From a checkpoint of a small mixture-of-experts model trained on Wikipedia: a shared expert of 320 neurons.
Below are experts of layer 10 (counted from 0) of a mixture-of-experts language model. Rows are named router (the router's row for the expert), down (a neuron's output weights, with its number) and show model dimensions 160-239. Each number is 128 + 24 x the weight over its row's rms, rounded and kept within 0 to 255.
Before each expert's rows: a language model's description of what the expert responds to. This comes from a sample of Wikipedia text that the model never trained on.

# expert 24
Description: Adjectives, participles and possessives describing people or things, especially known in best known as, plus such, popular, similar, his, their.
router [116 113 173 119 125 120 117 145 168 107  95 105 142  94 157 165 144  88 154 134 145 113 143 139 135 135 124 103  79 119 143 142 137 114 167  93 112 165 101 104 167 171 124 178 124  97 137 153 162  65 144 133 104 132 103 111 143  84 104 147 127 142 149  77 105 136 157 131 132 104 168 141 105 124 123 129  87 117 136 141]
down0 [131 112 151 109 107 128 165 114 120  73 130 163 150 122  91  99 134 109 135 147  96 141 126 101 146  98 154 125 102 161 124 157  92 146 136 101 114 135 143 121 172 105 129 111 126 126 161 156 148 139 135 114  85 131 176 129 136 156  78 144 118  99 152 132 127 114 129  87 118 143  96  77 178 112 196 126 154 116 125 129]
down1 [134  91 118 145 147 133 116 147 135 146 134 110 117 112  95 101 114 164 101 136 122 154 139 126 127 141 125 133 146 107 131 174 150  90 114 118 148 131 114 165 124  90 132 154 181 138 138 140 148 145 120 122 100 160 117 103 165 152 113 141 123  88 136 122 161 128  94 148  94 126 139 146 160 119 145  70  77 112 179 133]
down2 [145 101  97 113 124  70  92 152 160 104 108 164 139 144 138 169 113 140 108 149 135 166 149 102 112 115 174 164 114 116 132 156 113 128 106  87 102 126 143 132 109 155 159 124 161 120 120 156 129  69 122 116 107 114 150 113 129 114 148 143 125 112 114 146 134  97 115 155 112 165 118 113 118  97 132 151 126 151  99  95]
down3 [146 129 125 104 118 119 122 104 133 155  97 119 112 143  90  94 167 148  86 103 140 155 111 139 124 138  86 141 181  87 171  85 162 152 148 141 119 165 116 114 110  94 155 168 127 126 153 184  85 135 130 123 167  92 158 152 105  95 131 155 121 125 103 149 143 155 105 121 147 154 138 129 113 162 116  94 147  86 133 167]
down4 [118 135 177 156  91  92 118 109  95 163 134 135 137 154  73 112 118 119  83 149 131 110  63 114 148 160 119 111 128 167  95 122 164 104  92 170 138 116  85 126 148 118 149 126 146 137  99 115 142  99 113  96 132 144 124 157 129 111 122 125 150 153 143 125 103 174 123 120 127 140 115 128 134 147 156 139 109 141 125 112]
down5 [ 87 126 151 160 170 112 110 133 144 115 145 136 127 133 151 147 122 115 143 151 139 176 146 138 156 157 119 166 115 135 163 121 123 122 141  99 152 149 106 143 107 107 159 152 134 104 136 160 127 127  96 102 119 113 107 124 155  92  87 116 148 136 118 120 142 179 144  91 152 161 147 130 146 121 173 148 136 147  99 121]
down6 [106 146  88  95 121 176 136 119 125 154 119 165 146 137  80 128 118 134  98 107 129 119 180 116 138 135 111 170 175 132 159 167 134 110 141 137 176 105  86  92 115 111 143 138 117 137 127 142 128 124 127 123 186 153 173 114 145 168 140 122 121 140 117 119 140  88 133  85 119 143 180 172 116 113 150 104  92 156 151  78]
down7 [127 140 114 108 154 117 132 134 119 122 149 127 141 162 113 177 142  93 160 112 118 145 148 177 114 115  86 138 131 101 125 165 163 163 121 148 109 173  87 144 100  79 128 132 133 128 114 138 138 164 105 127 128 133 138 134 116 112 139  98 130 151 168 136  89 157 133 129 102 137  84 119 135 151 116 116 149 116 145 125]
down8 [155 101 132 149  68 141 111 134 136 102 113 115 123 141 106 118 159 139 122 101 156 127 172 130 123 170 120 105 132 141 140 135 126 124 105 165 135  95 123 119 138 114 123 158 135 174 106 146 114 129 129 106 145 135 148 123 144 108 128 136 131 145 100 153 132 100 155 146 191 139 108 125 161 148 135 142 113 127  91  97]
down9 [ 95 112 125  99 130 139 100 116 118 136 151  54 139 123 124 102 120 148 131 104  84 128 121 154 126 135 182  93 173 132 157 102 120  96 110  67  90 135 172 113 108 156 120 163 139 125 121 139 134 152 113 152 113 131 128 157 108 120 136 134 140 149 109 106 117 134 106  90  96 139 167 123 151 150 117 113 137  89 143 136]
down10 [157 127 121 141 163 102 113 106 117 107 105 140 115  77 118 151 110 146 134  90 146 140 149 127 188 126 127 105  98 115 160 139 147 116 124 110 158 106 122 118 150 158 124 128 167 156 149 116 183 117 106 163 142  98 161 126  93 142 133 139 104  82  57 155 120 138 149 108 153  97 135 118 139 106 149 124  99  62 148 102]
down11 [133 134 122 124 109 159 174 110 101 136 115  95 107 135 135 170 145 150 161 148 139 145 159 120 151 160 135 143 182 138 122 111 133 153  85 135 144 112 111 138 156  96 123 112 103 145 135 117 131 157  96 125 141 159 105 152 124 154 132 151 108 110 146 156  97 146 115 101  58 124 124 105 138  93 136 144  70 109 128 124]
down12 [163 120 123 138 129 144 104 105 112 132 172 152 133 123 154 144  86 162  99 125 142 181 155  79  94 124 101 148 141 100 163 148  98 116 152 147 119 127  92 141 168 136 120 148 166 103 133 119 136 123 124 124  83 109 187 125  95 147 160 101 114  94 116 155 151 117 115 155 133 135 107 136  90 148 119 126 125 149  95 134]
down13 [102 132 128 176  89 113 103 173 135 105 142 137 156 145 127  97 161 146 142 147 152 157 109 152  71 101 141 118 109 143 115 138 143  87 154 120  88 126 102 123 121 151 168 197 112 138 130 112 102 155 153 154 130  87 134 126 152 119 138 138 114 120 111 107 112 174 134 125 155 146 151  98 153 113 129 123 125 152  84 124]
down14 [124 117 165 114 173 100 117 131  85 191 161 175 166 153 101 107  97 153 123 148 101 122 146 129 110 198 125 174 162 153 154 161  86 151 110 101 145 106 116 201 101 135 118 141  59 106  93 156 134 158 102 117 101 113 133 165 115 156  95 113 110 148 132 127 116 102 139 145 120 115 121 128 122 118 121  99 116 137 124 153]
down15 [124 148 138 131 126 154 117 137 121 125 154 117 123 120 154 163 152 121 134 105 100 142 170 127 121 111 126 194 113 119 142 156 104 178 134 124  88 147  96 114 140  89 103 117 139 181 103 125 166 135 155  98 118 102 151 137  79 109 127 116 125 125 147 149 112 112 157 153 101 110 129 132 120 108 106 116 125 114 142 117]
down16 [ 96 141 145 150 159 127  94 142 133  86 115 139 118 154 116 128  90 139 139  98  89  90 140 187 127 111 122 122 157 138 120 134 155 137  87 124  84 119 110 110  96 180 141 101 155 115 129 104 144 121 124 114 136 154  89 138 115 133 124 115 100 109 138 121  17 145 136 142 119 151 133 146 109 161 135  81 144 115 134 111]
down17 [151 123 148 148 118 147 118  77 144  97 104 106 137 136 112 129 120 149 154 131 123  76 114 135 129 103 155 100 142  83 164 132 102 140 143  91 111 132 117 157 131 106 124 101 101 101  87 166 143 147 166 126 153 110 112 126 119 125 123 139 161 145 166 108 114 114 110 123 140 161 168 114 146  98  92 133 131 140 168 146]
down18 [167 128 121 139 125  96  95 149 169 110  79 132 123 134  99 122 127 133 132 113 118 128 121 110 110 125 108 129 147 153 137 134 120 104 129 134 147 151 137 149 160 126 159 153 114 125 121 100 102 161 133 107 168 141 168 173 116  83 117 123 144 118 177 139 108 109 129 144 145 112 142 121 125 143 152 131 110 152 127 138]
down19 [107 107 126 155 117 127 109  77 134 151 162 175 112  87  88 100 125 133 156 164 133 130 123 146  93 130 137 139 163 131 136 120 100 104 171 121  92 108 129 142 114 119 122 133 117 132 155 119 138 158 164 112 142 139 167 110 110 125 113 103  86 125 137 132 143 137 123 115 113 124 114 100 157 148 165 144 115 105 150 131]
down20 [129 108 127 199 107 118  80  88 116  95 114 143 132 111 116 133 158 138 115 141 154 146 131 189 160 143 103 150  79 117 116 141 117 155 142 164 129 125  99 107 210  87  93 115 157  97 133 138 115 141 118  95 113 145  95 125 153 146  68  88 105 136 147 152 113 116 102  84 142 134 162 123 149 123 120 157 153 141 105 113]
down21 [137 158 136 110  90 140 127 161 133  92 112 118 127 173 130 108 131 153 136 144 162 147 112 158  95 122 158  99 137 101 135  90  97 124 153 155 144  86 134 141 139 152 120 148 143 116 146 108  91 113 115 113 162 112 146 155 151 116  85 110 100 135 137 176 117 158 145 136 133 135 123 155 106 110 111 113 150 118  98 129]
down22 [136  98 119 109  99 146 133 137 169  71  92 150 128 147 113 130 154 121 113 125 115 119 192 113 142 132 108 148 149 146 107 155 146 121 137 143 131  97 110 156  98 103 150 125 147 157 119  80 109 134 142 131 155 114 118 113  75 154 135  69 111 113 107 103 103 139 131 158  69  81 110 114 130 155 144 162 138 106 137  99]
down23 [118 146 113 153 133 132 173 151 122 120 131 154 163 116 106 118 114 141 124 139 179 129 136 125 109  94 111  97 119  92 114 127 159 142 157 131  87  89  84 114 108 115 112 122  95 128 143 128 119 148 120 179 124  86 131 119  65 106 114 137  82 176  80 156  98 146 110 141 153 148 144 126 167 128  89 103 139 117 131 135]
down24 [113  90 123 117  70 142  96 137 109 134 121 123 113 139 157 115  88  92 131 138 125 126 127 111 124 108 161 117 103 116 139 187 143 144 140 117 134 120 125 145 196 117 110  97 138 138  99  97 181 135 141 147  99 116 102 120 160  97 108 147 124 150 102 102 127 151 149 129 137 123 141 109 100  97 102 110  95 120 160 142]
down25 [103  80 136 136 119 186 131 142 136 142 116 137  86 116 139 101 131 127  90 147 153 138 146 127 128 134 128 160 131 166 117 128 117 182 100 107 152 118 142 125 124 113 122 151 155 112 114 146  72 121  94 141 137 113 136  84 104 149 141 157  89 108 139 112 116 143 148 111 142 135  95 113 142 129 107 137 158 122 111 149]
down26 [157 136 119 151 168 118 137 100 124 135 153 138 114 104 120  91 173 144 102 126 137 138 102 152 153 155 114  97 138 113 106 141 115 132 123 121 142 149 122 142 110 130 127 101 108 139 127 129 141 119  90 124 126 122 167  76 133  86 151 141 187 121 125 168 123 112 101 106 113 168 149 125 164 138  86 163 112 168  97  90]
down27 [133 145 121  89 151 152 148 118 104 114  76 147  98 127 122 152 110 100  93 110 168 132 101 123 129 152 147 112 141 121 149 108 153 139  61 142 130 144 136 108 118 102 141 140 134 132 142 102 132  96 143 146 126 149 132 132 186 106 134 114 116 184 128 123 124 103 137 119 138 106  81 120 157 107 186 128  97 128 149 149]
down28 [128 131 122 170 110 151 118 111 115 115 146 118 136 131 147 106 144 180 140  87 118 104 128 118 133 113 175 108 122 125 100 101  97 118 155 145 134 176 121 115 143 108 106 114 118 122 160 127 123  79 156 195 107 131 133 171  94 120 153 135 158 139 101 123 139 105 145 144 140 113 117 151 157 126  78 130 121 110 136 106]
down29 [102 117 116 120 134 136  95 153 124 126 148 156 121 107 111 100 152 134 173  96  83 181 105 151 124 132 175 126  79 153 114 144 119  95 138 135 181 125 139  97 158  90 172 150 118 115 118 141 159 135 162 129 149 131 117 127 156 104 125 149 104 115 167 152 125 107 150 123 136 151 107 150 111 110 125 134 139 153  81 166]
down30 [156 139 112  85 193 138 129 118 118 146 140 144 123 107 140 132 116 118 127 122 121 140 113 139 118 162  99 173 125 130 133 157  92 144 134 124 110 129 148 140 123 129 127 149 120 129 103 109 134 126 107 104 111 104 151 114  84 150 160 121 134 114 118  79 105  91 128 131 157 102 133 131 120  95 122 150 154 138 122 125]
down31 [120 182  98 142 121 113 152 111  68 149  89 110 159  79  85 157 127 147 112 136 125 136 148 167 150 122 139 123 115  90 147 146 106 126 172 141 127  98 159 119 133  73 105 136 126 146 128  86 108 142 157 153 132 144 152 136 102 138 147 138 115 172 155 126 148 140 122  85 130 134 112 141 131 123 109 118 157  82 114  94]
down32 [185 124 149 119 116 167 154 115 113 113 128 106 171 155 120 124 130 126  85 134 145 146 154 109 144 176 122 111 150 120 117  98 128 162 147 171 143 104 132 138 130 106 126 160  92  99 125 115 136 111  58 104 153 123 126 147 160 151 149 136 138 123  94 144 178 161 156 115 116 156 189 115 121 126 133 132 149 162 144 141]
down33 [148 139 143 180 134 131 203 106 148 135 113 116 108 125 136 119 108 100 115  88  96 112 156 179 148 173 129 125 128 137 113 117 137 126 120 150 134 154 159 111 138 139  91 162  83 184 141 127 124 107 158  86 117 148 115 113 126 126 139 121 140  78 122 140 152 108 170 132 138 145 146 162 168 124 154 117 115 110  93 113]
down34 [130 100 162 146 142 117 111 108 162 157  70 164 154 102 147 187 158 129  88  86 143 113 126 106 138 151 147 165 137 118  88 117 102 165 149 118 175 160 132 182 143 112  94 176 146 101  94 104 149 129 112 137 133 140 111 158  77  93 121 131 117 161 109 119 163 160 125 162  78 123 127 120 138 139 124 122  77 129 135 136]
down35 [140 144 118  84 126 170 102 137 131 178 160  92 155 110 132 150 103 113 133  91 108  91 153 133 163 129  97 117 117 113 160 157 140 179 125 121 132 126 116 147 105 177 154  98 103 148 127 148 148 133 110 128 115 125 123 114 121 130 124 182 127 118 144  91 158 134  98 122 130  94 109 115 133 101 125 183 122 125 125 144]
down36 [110 134 124 164 159 137 133 118 108 194 134 179 109 133 129  98 117 128 164 128 116 115 109 140 130 158 120  94 112 145 134 147 175 100 105 141 114 142 153 126 137  94 110 119 134 108 129 136 113 120 139 114  74 123  97  98 131 127 111  86 134 119 141 112 142  97 152 136 134 120 125 156 148 100  80 126 144 156 128  99]
down37 [168 145 145  98 111  94 127 138 158 142 160 130 134 131 128  96 124 125 139 133  99 138 131 121 104 122 154 151 144  94 164 112 134 157 125 144 141 133 126 181 106 178 100 156 131  93 140 129 134 150  83 107 156 130 116  89 126  95  85 140 132 162 146 145 127 120 114 130 146  80 101 136 120 155 137 105 128 130 132 121]
down38 [140 144 140  90 195 144 124 131 170 132  78 139 149 122 145 141 144 153 137  80 148  64 121 161 134 137 105 158 154 118  87 143 142 104 118 104 156 119 142 155 133 137 116 129 152 105 110 103 157 115 115 112 158 152 122 157 118 123 112 115 160 133 129 132 106 145 151 149 165 101 179 113 125  82 113 108 102 118 172 127]
down39 [148 135 139 112 133 124 128 115 113 100 118 135 136  84 107 137 159 133 159 117 111 135 152 107 157 111 116 134 118 165  84 126  98 123 145  75 141 172 129 153 105 152 149 109 129 101 101 130 116 173 174 121 156 156 146 137  99 151 142 149 101 145 136 107 110  97 142 113 102 126 130 152 146 150 119 112 111 138 123 123]
down40 [102 153 139 153 132  71 110 136 162  94 146 131 170 124 119 105 125 159 121 124 136 145 101 115 108  97 102 129 104 100 120 131 108 167 123 142 134 116 181 105 112 141 168 140 101 139 109 103 125 117  63 138 106 115 108 137 168 107  94 136 123  89  93 173 120 122 143 148 174 121 134 109 109 133 169 101 116 136  95  93]
down41 [109 146 117 121 137  73 129 144 111 147 158 125 148 129 121  93 101 170  78 125 121 155 147 161 133 109 105 136 118 114 164 131 155 123 105 131 137  73 146 160 111 112 124 166 115 107 156 116 125  67  98 143 149 113 106 145 163 147 170 159 106 158 158 183 118 127 143  78 130 123 135 150 146 154 106 144 133 112 135 131]
down42 [131 159 126 110 119  91 142 150 135  76  83  94 150 101 132 128 120  94 157  99 162 147 154 119 114 149 142 137 144 138 150 151 144  97 153 159 149 152  89 156 142 131 152 123 155 155 163 143 184 141 103 112 121 139  88 105 111 145 131 115 144 105 169 138 160  78 132 148 125 130 118 112 104 105  92 145  73 155 109 127]
down43 [138  96  99  97 132 163 111 132 130 120 120 112 176 146 124 145 138  88 142 130 132 112 128 158 128 132 131 116  84 121 142 154 132 133 166  89 100 133 129 139 105 193 165 154 133 113 116 119 140  81 118 144  64 106 109 151 124 103 138 179 134 151 123  96 172 136 149 141 112 110 140 140 101 169 136 150 123 158 126 109]
down44 [113 156 147  80 120 106 148  85 115 100 158 135 110 133 101  84 122 109 134 107 115 131  95 114 128 162 162 155 152 139 136 149 173  82 105 127 142 123 150 108 125 105 129 148 114 148 103 134 122 106 116 132 125 134 135 169 113 144 161  91 106 148 114 114 117 133 131 129 131 145 159 169 137 118 141 120  93 147 116 147]
down45 [107 124 106 132  69 133  97  89 144 153 106 118 153 156 131 137 111 103 122 111 137 130 125 141 163 100 163 167 121 125  99 103 113 127  91 139 138 117 121 105 184 153 113 168 139 139 150 119  38 111 138  97 148 132 114 102 137 117 132  93 114 124  91 126 141 112 112 117 180 127 142 117 127 132 124 135 104 119 137 144]
down46 [103 146 151 109  99 135 131 112 115 163 124 141 119 132  87 136 117 113 158 115 123 143 116  95 124 116 126 114 102 151 124  98 155 169 131  87 137  86 116  81 129 146  87 147 110 133 110 138 109 143 141 103 169 142 101 150 139 117 119 147 139  78  98 121 100 162 125 152 108  68 167 144  95 113 106 160 142 108 157 135]
down47 [163 130 148 144 121 122 144 111 152 155 111 144 116 134 188 133 149 137 106 130 132 109 118 168 157 106 119  93 118 162  94 142 134 168 121 102 137 153  80 159 112 170 116 106 146 142 139 132  96 110 132 111 137 139  88 133 168 105 118 128 163 139 115  97 124 105  90 113 118 103 128  98 116 141 105 101 110 122 155 144]
down48 [122 139 152 111 124 112 141 134 139  95 156 162 144 128 117 105 109 129 141 115 164 135 106 106 144 151 115 111 121 146 152 167 173 114 141 123 134 146 111  77  75 104 149 123 120 151 119  84 126  98 144 152 138  87 150 116 184 158 123 131 131  96 126 139 154 118 146 146 115 117 141 158 157 101 163 135 149 111 124 127]
down49 [125 145 122 147 136 185 138  86  99  99 117 115 136 130 120 149  93  87 179 155 118 158 139 140 129 146 166 131 155  90 174 101 147 102 154 161 139 139 130 101 129 101 108  89 108 126 125 154 115 155 155 164 158 125 113 107 116 144 173 105 114 127 129 136 141 140 110  80 123  92 133 141 107  80 132 108 129 127 142  87]
down50 [142 105 116  82 165 128 153  80  90 168 118 108 157 124 126 141 103 140 104 144  92 131 140 136 129 130 138 119 118 108 108 146 100 130 147 139 137 126 121 114 157 119 101 129 125 144  99 116 131 111 151 133  90  81 117 132 113 146 142 113 228 116 105 147 130 129 143 139 137  78 163 161 170  90 135 100 158 140 174 147]
down51 [113 109 128 134 109  75 121 154 103 135  92 145 136 106 126 142  98 184 100 139 109 113 121 119 118 178 143 118 148 152 129 155 135 108 147 173 131  97 121 121  95 132 109 110  85 127 161 119 122 117 158 123 145 123 141 129  82 115 175 155 121 131 107 102 139 156 145 158 122 140 128 152 125 119 150 139 128 133 125 126]
down52 [142 129 103 136 150 109 131 154 117  91 150  96 108 144 152 116 120 135 128 123 131  95 100 161 140 106 141 169  95 134 131 123 140 155 129 120 146 122 134  95 145  84 146 125 128 153 121 173 115  93 137 136 147 129 151 137 123 102 109 161 139 160  99 117  86 132  79  98 154 112 128 153 131  90 127 143 134 174 141 156]
down53 [135 113 145  90 164 148 108 137 125 117 148 108 162 127 108 122 138 114 110 121 120 132 133 120 104  92 101 183 157 153 140 130 127 139 103 125 116 147  93 155 128  77  94 122 125 157 102 142 118 142  77 116 111  99 138 126 129 157 131 149 124 117  98 162 123 144 110 120 129 118 133 129 133 121 125 117 150 125 113  93]
down54 [159 120 104 113  92 136 122 132  95 141 130  95 134 123  98 131 158 127 143 129 135  98 183 120 150  92 157 101 116 147 100 105 117 131 139 173 117 112 126 126 126 103 155  86 168 118 138 118  90  91 185 129 133 132 137 102 140 118 103 113 172 134 154 132 110 176 155 169 126 167 134  76 129 148 120 113 117  98 140 134]
down55 [ 78 120 150 114 154  92 111  92 140 144 108 142  92 135 163 139 140 112 119 129 110 112 146 137 126 130 149 103 137 116 132  93 169 138 132 104 107 159 149  89  91 126 103 132 128 136 131 131 128 161 103 112 149 134 153 109 125 131 111 111 154 146  83 140 145 131 131 142 137  92 144  95 121 145 112 175 121 154 166 107]
down56 [116 135 119  90 118 139  84 107 105  85 147 111 152 103  79 138 126 109 102 147 139 128 148 102 136 136 150 116 113 137 107 108  90 114 133 131 132  94  93 130 100 136 161 144 129 104 117 163 143 138 127 122 122 105 117 117 121 134 125 151 155 155 165  72 136 123 148 101  96 140 120 141 116 112 140 144 156 109 150 101]
down57 [158 119 155 121 113 139 132 130 128 135 171  63 126 174 146  92 139 135 117 139 136 187 128 149 121 182 102 148 174 134 126 135 171 135 147 109 104 129 147 159 121 131 123 115 131  73 118 119 144 162 119  92 143 129 115 124 133  91 135 124 115 105 102 101 172  89  97 128 149 109 151 129 112 123 142 116 156 156 106 146]
down58 [148 135  83  88 133 140 101 170 142 156 130 151 109 183 177 134 148 124 164 136 151 153 153 150 152 126 112 130 137  51 107 129 181 120 106  93 149 123 116 131 160 137 159 147 117 164 152 134 108  69 100 136 129  79  92 125 137 137 147 143  83 119 107 119 110 146  99 159 140  87 154 104 106 143 164 144 116 119 160  74]
down59 [119 114 108 126 107 109  97 112 158 169 126 125 119  96 105 135 108 129 207  97 121 154 100 133 142 121 134 118  94 101 158 113 135 126 148 133 173 126 106 145 157 128  91 153 164  93 132 107 161 105 140  84 143 116 191 106 155 128 158 118 183 120 142 135 115 118 119 174 130 163 138 103 125 130 119 159 112 113 113 129]
down60 [ 93 140 128  90 165 131 129 124 119 127  91 107 165 135  84 149 106 135 136 132 122 124  78 100 123 140 134 171 125 116 120 113  94 192 164 134 128 112 169 167 118  95  93 105 158 119 123 122  98 145 102 110 147 144 135 128 113 164 125 123 139 149 132 115  97 128 124  88 140 144 108 143 110  94 103 121 122 183  79 125]
down61 [114 109 162 118 121  96 118 128 117 119 127 108 108 117 144  99 134 102 109 149 117  99 108 112  99 152 102 141 136 155 130 137 120  88 153 149 173  91 125 122 120  96 123 105 110 151 123 134 133 168 154 118 128 148 111 131 138 176 101 107  95 117 121 148 107 179 143 112 110 159 146 136 116 173  86 124 119 128 143 134]
down62 [136 166 154 101 170  86 135 124 127 165  84 137 130 159 124  97 150  56 104 153 120 115 141 139 121 116 139 154 126 141 127 116 175  97 130 138 143 132 140 106  94 149 168 105 112 198 143 120 127 146 129 143 116 165 133 127  96 109 138 111 157  93 141 155 191 114 147 127 123 144 148 166  96 146 110 107 162 111  95 117]
down63 [130 112 111 101 150  73 134  83 131 106 142 157 113 118 134 104 135 111 138 123 161 153 142 176  88 121 120 174 117 109 123 159 164 138 129 158 131 130 132 152 192 103 101  92 124 112 125 121 107 117 118 148 150  72 120 169 116  89 130 135 111 148 108 152 149 126 166  55 119 132 130 120 110 153 112 121 145  84 129 136]
down64 [170 147 110 124 100 134 119 160 126  93 141 129  71 125 135 137 127 120 157 127  90 124 106 152 138 131  88 100 140 177 125 106 136  73 138 101 166 162 148 132 130 127 160 146 109 121 162 161 133 105 127 188 127 151 121 130  79 156 154 132 120 105 148 129 127 135 102 147  90 152 138 110 117 137  88 136 179 115  91 144]
down65 [156 124 104 100  97 142  91 123 149 135 136 139 139 121 157 165 139 142 111 167 163 112 154  99  84  96 150 155 117 100 134 120 116 169 104 120 110 148 108 108 151 114 128 115 125 102 144 134 108  99 169 130 105 104 125 119  92 100 144  86 199 160 118 104 136 103 144 155 142 152 125 115 135 130 130 118 134 118 153 140]
down66 [158 167 168 114 124 134  72 145  96 148 146 157 111  96  65 165 141 127 141 102 147 134 116  93 156 119 126 114 134 124 110 143 153 150  96 157 116 147 116 121 177  88 144 115 134 110 124 143 145 119 133 123 114 129 130 120 192 115 103 180  91 108 173 149 128 183 116 158 126 117 111 140 116 130 105 113 131 124 126 110]
down67 [100 130 136 169 178 173  90 153 161 114  93 171 165 139 154 135  92 121 135 130 153 146 122 120 107 146 116 113 125 128 128 151 109 115 147  96 133 154 129 143 108 127 164 122 108 145 119 186 140 121 109  76 142  97 148 184 133 148 173  97 175 123 180 137 120 100 123 158 147 154 122 106  90 111 121 112 133  63 106  78]
down68 [138 115  78 121  87 149  81 116 115 118 119 162 143 134 184 123 112 134 165  98 149 100 109 119 150 111 125 118 151 142 127 131 122 138 108 141 142 138 104 158  99 116 176 156  67 152 144 127 129 184 103  87 111 126  79 133 157 114  97 130 134 139 134 142 165 121 175 137 106 113 130 116 166 101 148 155 145 109 161 125]
down69 [150 107 165 128 138 122 136 128 117 134 103 137 128 141 148 122 150 143 114 141  95 127 112 129 140 112 171 115 111  70 123 134 123 118 157 167 111 111 108 100 154 126 105 126 125 138 114 165 145 133 126 106 154 154 206  73 132 136 134  78 145 185 110 133 124 115 133 116 112 134 102 133 126 143 172 157 139 109 132 144]
down70 [102 132  94 137 160 141 145 155 120 148 134 148 156 132 125 101 156 158 122 145  71 115 142 129 126 157 156 110 135 174 158 137  98 109 117 122 151 132 161 108 126  84 147  74 154  91  88 144 139 140 109 116 104 147  77  98 152 118 139  49 155 123 147 169 117 165 159 154 150 121 149 126 105 130 188 165 131 119 145 141]
down71 [113 130  91 128 151 130 174  89 140 102 162 139 154 139 132 132 132 143 113 109 151 143 109 109 131 123 138 107  96 134 118 146 113 148 165 129 103 168  80 150 129 103  92 144 127 136 168 100 129 164 141 100 154 128 129 142  80 118 137 136 132 113  63 134 140 144  84 152 130  72 120 125 102 170 142 149 154 164 139 120]
down72 [ 99 141 123 153  74 152 152 138 127 104 154 177 102 126 131 173 133 162 146 122 155  79 166  95 144  96 124 106 143  95 139 127 124 113  90 124  79 110 104 192 113 149 116 128  92 121 101 102 118 126 182 115 110 113 175 106 161 113 103 124 175 134  83  95 109 122 119 128 134  88 115 121 137 123 109 158 156  79 148 135]
down73 [115 136  99 134 130 158 134 159  99 140 152  96 146 143 113 141 104 169 115 120 131 136 140  95 176  87 106 121 137 182 119 111 137 123 123 143 117 132 140 117 109 152  81 138 144  88 106 133 101 124 125 166 136 123  88  95 136 124 101 130 100 127 113 142 147 124 127 111 133 104 125 120 101  95 163 130 122 158 145 113]
down74 [134 136 135 121 129 124 165 149 115 150 138 176 112 125 143 135 149 147  94 162 122 141 116 167  96 141  80 152 148 175 146 152  91 114 148 133 103 104 125 151 121 130 154 123 138 130 124 117 126 138 129 121 145 140 169 149 128  95 165  75  97 100  97 112 127 120 118 100 131 123 137 136  91 144 139 149 133 118 107 103]
down75 [174 108 137 149 133  76 138 181  81 105 130 142 137 140 127 135 103 135 127 116 127  79  86  97 123 166 108 129  86 110 167 126 121 131 135 134 106 132 178 119 128 123 132 118 105 135 153 138 167  99 106 100 124 131  73 165  89 173 110 123 143 144 119  90 148 118 150 163 109 129 127 117 155 118 149 158 164 128 126 145]
down76 [110 126 117 129 113 112 124 105 107 190 111 132  87 105 106  88 115 135 108 106  82 124 165 122 119 160 152 164 122 154 121 153 140 156 136 113 165 135 168 152  87 160 163 111 139  84 104  95 171 105 107 124  94 125 111 131 143 150 124 168 146 160 132 140 149 152 114 136 117 132 105 160 194 142 130 153 110 140  99 138]
down77 [149 137 151 174 116  94 130 171 157 144 155 147 127 154  98 126 156 160 163 183 157 154 125 141 134 159 113 132 114 132 119 126 152 157 122 140 159 157 155  46 129  85 131 122 132 152 111 105 134 127 130 137  93 151 120  90 147  86 137 109  98 123 124 119 159 175 106  80 155 138 156  84 163 109 105 152 130 154 140 143]
down78 [ 87 119 151 102 144 153 108 142 101 115 166 176 155  81 117 108 137 129 164  83 151 137  90 114 112  94 133 127 108 126 107 108 106 154  96 129 145 112 154 110 168 112 171 107 117  76 129 118 136 137 123 144 113 174 114 133 114 159 138 136 174  90 132 138 130 137 156 115 130  68 156 144 146 142 109  95 143 166 131 107]
down79 [163 149  77 126 133 119 135 119 133 177 137 158 113 108 140 138 138 132 107 120 150 108 104  95  88 145 113 129  92 154 111 116 135 113 116 151 119 153 126 118 102 126 117  94 103 138 106 175 144 147 117 104 128  97 121 139 147 134 152 146  77  97 146 106 162 112 152 132 117 115 102 120  88 106 152 142 134 181  87 120]
down80 [106 114 113 114 157  79 149 144 124 118 191 150 111 128 121 152 140 110 102 129 136 119  96 121 145 109 123 127  96 153 121 119 138 149 116  76  76 118 134  99 151 132 155 120 137 117 133 137 128 165 131 123 132 150 121 137 133 104  97 119 121 137 140  86 126 146 141 201 134 144 118 105 109 147 149  89 139 181 133 102]
down81 [130 119 182 106 143 157 147 191 125 107  73 102 130 141 150 160 160 146  90 126 170 115 103  78 136 118 145 148 130 129  98 141 115 150 117 122 129 121  88 143 131 121 164 119 122 142 115 125 122 125 147 108 124 113 113 148 119 123 144 125  97 119 100 160 106 134 143 131  95 107 135  68 113 199 131 126 129 110 113 127]
down82 [161  81  86 119 167 142 154 149 102 145 185 126 175 114 159 119 166  92 130 146 118 103 132 149 164 143 145 124 133 125 177 147 147 153 130 137  99 128 125 120 118 128  95  95 113  99 123 103 123 127 151 120 117 124 144 141 148 115 171  96 158 146 137 126 132 104 161 143 148 110 172 131  94 102  94 161 118 112 123 104]
down83 [ 96 159 119 126 150 133 163 152 144 137 126 105 158 160 129 183 124 123 144 117 185 105 112 129  77 134 155  54 176 155 119 102 148 133 141 131 141 115  73 125 133 128 116 204 149 118 132  93 116 125 103 128 133 113 152 111 170 120 106 157  82 126 103 146 139 170 152 161 124 105  99  95 162 158 103 158 149 130 150 130]
down84 [138 137 132  92 149 125 142 127 171 114 153 188 120 166 150 101 164 119 130 131 116 149 151 112 173 122 125 127 156 121  95 110 117 144 167 165 138 156 111 172 132 151 161 197  82  80 151 148 164 133  99  98 153 140 127 103 151  96 124 142 143 145 167 133 151  83 111 141  94  98  78 143 174 138 127 129 149 131  92 177]
down85 [192 136 104 135 153 167 140  64 187 100 113 129  90 191 143 117 179 104 115 135 135  96 150 124 108 138 149 120 126 142 120 111 151 147 127 155 147 106 114  90 102 121 104 169 131 144 120 108 106 158 147 136 166 109  82 155  83 114  70 135 104  68 120 110  99 150 119 158 159  96  95 129 138 168 137 120 144 157  98 158]
down86 [ 93 149  93 118 155  97 130 130 123 136  98 120 149 127 181 126 110 105 161 125 123 119 152 174  89  88 122 132  91 150 144 106 125 132 103 113 132 143 122 123 141 166 133  85 177 128 135 138 171  83 145 146 127 125 133 104 114 144 162 117 135  91  56 133 132 133 137 110 133 105  99 137 126 131 154 111 142 104 148  81]